{
  "n_layer": 8,
  "d_model": 128,
  "n_experts": 64,
  "experts_per_token": 4,
  "d_expert": 48,
  "d_shared_expert": 0,
  "activation": "swiglu",
  "moe_layers": [0, 1, 2, 3, 4, 5, 6, 7],
  "router_score": "softmax",
  "normalize_top_k": false,
  "routed_scale": 4.0,
  "balance_loss": 0.00273,
  "balance_bias": false,
  "router_noise": 0.05,
  "init_std_router": 0.00608,
  "lr_router": 0.00107,
  "n_head": 2,
  "n_kv_head": 1,
  "head_dim": 64,
  "vocab_size": 8751,
  "norm": "rmsnorm",
  "norm_place": "pre",
  "norm_eps": 1e-06,
  "positions": "rope",
  "rope_base": 10000.0,
  "rope_fraction": 1.0,
  "qk_norm": false,
  "attn_scale": 0.125,
  "tie_embeddings": true,
  "parallel_block": false,
  "init": "trunc",
  "init_std_qkv": 0.0469,
  "init_std_o": 0.0469,
  "init_std_up": 0.0469,
  "init_std_down": 0.0,
  "optimizer": "soap_variant",
  "lr": 0.00496,
  "beta1": 0.95,
  "beta2": 0.95,
  "weight_decay": 0.075,
  "lr_head": 0.0204,
  "grad_clip": 0.5,
  "warmup_steps": 200,
  "schedule": "wsd",
  "decay_fraction": 0.47,
  "decay_shape": "linear",
  "final_lr_fraction": 0.1,
  "batch_tokens": 131072,
  "seq_len": 256,
  "doc_mask": false,
  "z_loss": 0.0001,
  "train_tokens": 574900000,
  "steps": 4387,
  "dataset": "wikipedia_en"
}
Below are experts of layer 4 (counted from 0) of a mixture-of-experts language model. Rows are named gate (a neuron's input weights, with its number), up (a neuron's input weights, with its number), down (a neuron's output weights, with its number) and show model dimensions 0-127. Each number is 128 + 24 x the weight over its row's rms, rounded and kept within 0 to 255.
Before each expert's rows: a language model's description of what the expert responds to. This comes from a sample of Wikipedia text that the model never trained on.

# expert 19
It responds to: Final pieces of proper names, often Spanish, Portuguese or Italian, in tables and lists, such as Orland(o), Cop(a), Marian(ne).
gate0 [155  74 103 108 116 138 120 164 130 149 145 121  60 151 157  89 160 139  97 138 176 131 164  98 123 113 163 125 137 106 111 153 127 111 138 134 101 167 122  77 152 130 116 141 114 141 117 144  98 172 129 135 120 124 126 137 122 139 108 142 145  93 110 155 110 101 136  88  73 149 128 133  43 146 147 134 147 112 121 147  94 125 168  76 122 134 118 133  95 149 136 121 104 103 117 113 112 148 143  93 127 147 152 126 140 137 101 117 154 113 110 114  96 123 131 114 148 130  98 129 162 123 124 124 144 161  94 116]
up0 [106 100 128 129 142 175 132 116 141 176 140 113 113 117 134 126 178 123 171 130 144 124 139  84 122  98 138 159 108 142 119  95 133 135 101 147 121 160 114 149 134 140 124  89 143 142 188 117 144 170 139 105 141 172 161 117 112  75 163 103 115 136 112 157 161 157 134 135 161 175 121 131 132 142 130 115 107 137 114 148 149 172 137 114 127 156 202  71 130 125 128 109 109 150 136 119 113 104 145  80 132 132 143 126 118 115 145 158 120 143 153 100 133 164 115 104 176 125 123 128 135 130 114 143 148  90  90 122]
down0 [149 123 122 129 133 103 138 155 107 106 135  54 102 169 132 105 125 128 101 136 145 114 128 185 125 125 175 125 135 126 142  85 124  82 132 123 171 140 143 125 114 144  86 124  92 131 108 137 125 137 128 110 100 122 132 173 141 161 118 110 148 123  84 119 156 124 129  95 113 153 118 132  88 128 128 123 156  95 134 125 126 122 101 110  86  85  77 142  77 119 151 139 120 184 136 111 160 153 115 140 130  93  99 141 102 143 103 117 154  94 153 101  99 107 149 115  84 104 105  94 104 127 144 149 120 129 138 109]

# expert 15
It responds to: Word-final suffixes like ical, ic, ia, ian, idae in scientific, taxonomic and institutional terms, e.g. Pharmaceut-ical, statist-ical, ischem-ic.
gate0 [ 92 157 176 156 133 148 179 148 116 132 140 120  88 132  84 149  67  65 123 164 141 115  84 193 145 106 106 144  87 134 130 124 126 108  82 154 120 109 111 152 116 125 131 142 149 109 179 120 138 117 134 120 134 101 108 122 120 128 154 116 140 116 132 133 173 143 127 139 102 100 117 140 131 162 128 129 118 117  99 191 115 159 128 158 145 155 166 166 121 112 149 132 133  91 102 144 123 144 105 120 145 134 104 101 141 118 125 157 149  90 120 137 119 156 155 138 112 133 161 125 119 134 111 149 114 124  89 127]
up0 [137 127 144 118 161 149 149  90 102 139 142  99 102 165 140 156 166 173 142 121 145  96 107 114 121 102 128 171 116 117 164 125 119 131 134 133 127  75 104  96 115 154 139 181 112 126 128 120 162 108 168  99 118 138 176 132 123 121  84 115 151 116 145 132  63 106 134 131 185 156 129 139  95 184 117 133 118 130 150 113 163 131 109  84  95 105 108 131 138 118 125 121 129  98 148  98 143 152 124 102 127 153  99  95  99 127 177 134 162 139 148 133 123 173 127 112 122 132 114 123 145 162 146 119 155 110 109 120]
down0 [ 74  93 116 141 159 141 121 112 209 143 127 106 123  87 114 117 143  89 111 172 159 102 136 106  99 129 147 112 121 118 175 155 149 118 114 142 160  91 110 152  91 131 128 125 151 108 163 114 174 115  70 148 129 138 110 112 155 123 135 146  95 151 152 126 149 107 159 117 154 126 159 124 117 163 151 147 145 139 121 124 113 149 118 144 150 143  95 139 136 159 111 156 111 115 132 165 129 128 160 143 165 140 139 127 110 113 135 108 142 153 165 160 161 119 109 147 132  98 146 162 123  89 134 121 119 109 133 184]

# expert 51
It responds to: Everyday nouns and adjectives beginning compounds or noun phrases: air-cooled, cross-ing, high, sea level, head, north, fresh-man, tax cuts.
gate0 [134 160 153 183 119 126 104 149 132 107 125  78 125 131 114  99 155 125 136  83 164 127 168  95 119 155 116 153 119 115 109  83  86 122  99 161  84 112 181 116 141 105  98 105 122 118 156 124 140 146 141 151 109 169 128 113  91 196 109  91 115 115 115 120 130 129  86 105 141 195 144 152 122 171  99 135 123 125 147 119 153 145 147 130 154 153 157 134 160 138 137 113 141 132 129 129 133 112 127 145 147 144 142 104 140 162 147 111 133 131  98 133 164 111 124 120 143 132  85 145 160  99  93 139 137 132 149 153]
up0 [105 151 124 161 152 137 120  87 111  78 139 114 111 163 147 141  89 150 124 139 138 102 128 158  89 132 146 117 143 200 146 144 110 132 151 137 128 115 118 103 111 142 100 133 122 134 105 101 145 153 127 107 136  89 130 121 117 109 134 147 163 164 106 100 120 142 150 111 106 139 123 185 129 101 121 135 109  73 127 112  84  87 139 154 125 109 107 129 161 146 146 149  64 149 129 139 132 150 161 148 101 137 108 115 137  83 152 108 134 137 108  83 110 113  76 137 147 101 124 147 123 138 119  71 134 157 123 109]
down0 [109 132 134 139 100 168 111 134 146 155 127 116 160 133 148 144  69 183 156 116 103 135 193 154 141 134  98 142 123  93 134  76 127 198 146 135  86 122 189 151 155 144 122 116 155  81 111 126 125 125 119 166 116 162 145 115 141 104 158 166 162 104 123 108 107 107 108 146 105 144 143 124 129 143 117 125 137 139 115  80 150 100 126 131 120 106 163 110 156 162 108 117 162 133 161 147 119 154 119 133 104 125 132 130 117 140 130 142 101 101 149 101 125 110 150 156  78 125 157 120 122 127 110 134 122 120 149 111]

# expert 59
It responds to: Final suffix pieces of longer, often scientific words, such as octagonal, nucleus, Paleocene, posterior, temperatures, Astronomical.
gate0 [121 165 117 129 138 133 121 121 142 143 145  92 129 127 181 136 100 141 115  91 120 104 145  83 126  71 147 106 109 101 108 110  95 126 119  96 132  83 146 174 134 114 127 145 175 144 144 102 124 126 101 126  89 129 157 109 154 123 192 105 151 134 110 184 141 115 118 110 135 124 126 120 167 111 183 128 146 147 146 107 147 103 164 130 139 131 142 134  92 135 143 143  87 146 135 116 129  74 176 136 131 185 121 119 135 112 110 152 174 169  99 128 123 106 109 117 135 138 140  95 116 137 144 142 130 148 137 108]
up0 [186 116 142 138 145 123 140 156 105 167 132 106 137 136 140 114 121 153  97 118 169 108 117 117 130 165 119  94 160 122 128 129 147 152 113 149 180 124 111 135 136 105 110  75 114 142 140  94 127  90  66 154 119 105 119 113 116 140 130 110 104 100 115 126 156 124 142 128 119  72  85 142 133 108 149 166 146 110 135 126 187 157  83 103 152 154 130 132 101 148 134 137 123 116 146  93 144  72 106 115 139 125  88 127 149 153 136 123 109 142 100 137 132 103 107 114  76 110  98 116 133 153 169 144 151 137 154 150]
down0 [144  86 106 132 119 107 116 187 134 139 130 111 154 133 112  79 136  67 136  99 133 136 135 102 119 162 126 106 157 132 119 174 215 136  87 107 100 136 122 171 114 151  95 108 154 134 172 143 134 123 130 113 163 112 117 124 110 137 122  91 158 101 131 171 139 150 149 140 118  88 113 139 100 174 117 107 147 145 154 154 162 125 139  88 142 137 144 120 158 144 130 140 116  89 152  94 131 121 110 111 104 135 119 142 110 154 158 157 125 162  93 138 140 121 131 124 126 130  85 105 117 153 131 122 100 126 141 137]

# expert 44
It responds to: First pieces of personal names and surnames in lists and tables, such as David, Mc, Benn-, Anton-, Sch-.
gate0 [144 106 130 101 109 146 138 137 166 100 153 107  87 146 101  93 122  90 106 100 118 160 150  90 132 135 152  94 137 110 125 154 116 139 136 124 126 156 122 159  82 119 132 147 144 136 175  90 120 119 145 150 132 154 132 161 160 114 168 122 115 123  76 124 138 111 186 165 151 189  87 116 115 140 139 136  85 146 125 116 135 150 135 136 108 140 168 128  92 122 160 112 140 127 117 156 103 120 146 157  81 118 138 119  97 139 113 119 146 139 124 108 122 146 172 117 141 156 104 139 111 142 177 159  72 141 132 139]
up0 [158 131 133 125 136  95  69 125 101 177 110 121 113  85 136 154 121 121 123 135 154 118 123 139 120 140 101  81 110 118 132 129 109  72 116 129 134 166 143 126  83 100  41 124 128 124 155  74 109  99 143 109 163 105 139  75 147 129 112 133 139 133 145 109  84 120 141 173  78 175  96 130 165 134 115 127  83 173 152  99 128 134 128 117 173 130 109 109 119 156 124 131 123 124 122 107 102 106 119 130 142 109 104 128 148 119 141 128 149 102 131 133 142 131 124 127 101 138 140  87 132 125 123 112 130 131 145 155]
down0 [125 120 129 149 145 109 111 146 145 129 142 106 133  81  97 133 139 147 148  75 147  93 126 102 133 138  88 124  92  75 156 144 146 158 140 133 122  97 126  98  82  99 169 167 128 154 115 131 151 154 133 146 144 132 117 140 106 130 110 109 138 148 171 101 143 100 136 130 119 153 125  72 112  98 111 104 104 137 100 110 155 148 110 129 163 138  68 139  92 132 120 156  98  99 110 101 116 175 108  84 137 160 159 112 126 142 156  87 135 145 135 135 173 139 169 133 131 132 104 134 121 139 129 167 140 140 114  90]

# expert 7
It responds to: First word pieces of capitalized names and compass words such as North, Man, Bar, Part, plus lowercase "part" and "one".
gate0 [ 88 122 137 157  85 123 117 156  94 121 167 101 101 163 158 119 140 114 176 124  78 141 155 121 128 138 130 136 118 118 143 135 107 154 195 143 159  93 123 135 151 111 177 108 121  85 136  62 122 132 139 136  84 142 110 167 151 113 142 132 121 107 161 138 166 155 103 126 144 126 131 117 132 103  99 141 107 160 149 141 136 124 117 127 124  90 101 124 140 136 125  88 161  91 146 131 130 144  88 102 124 150  86  65  99 114 119 126  91 108 149 118 125 113 148 130 140 156 118 130 139 121 113 105 101 121 109 112]
up0 [119 117 116  97 104 135 113 124 163 153  99  97 140  97 104 141 147 107 129 182 105 105 129 153 108 181 170 106 116  90  92  67 129  80 109 100 147 111 107 123  97 152 148 114 122 144 145 165 135 125 149 142 131 114 142 154 125  96 159 133 116 111  86 141 118 158 115 133 163 106 114 112 113 121 138 134 160 163 125 123 152 130  40 121 124 110 143 118 148 114 143 125 128 148 134 144 106 150 152 121 113 153 114 106 142 137 110 144  92 105 145 158 125  79 106 143 164 130 109 114 135 179  93 116 121 145 142 111]
down0 [134 102 113 116 149 133 122 160 143  92 134 133 122  81 119 170 123 133  98 110 157 108 140 165 118 143 142 132  88 160 179 127 130  80  95 137 142 156  79 118 148 153 132 155 125 110  85 148 127  91 138 146 108 129  96 148  91 146 132 153 108 116  95 138 126 133 144  76 150 143 150 122 116 143 119 166  69 104  97 121 126 103 152 123 131 124 116 192 155 101 108 127 156 111 141 131 163 137 114 119 148 142 138 132 122 123 124 105 162 141 123 113 143 109 118  95 100 158 110 112  94 159 176 107 149  87 167 132]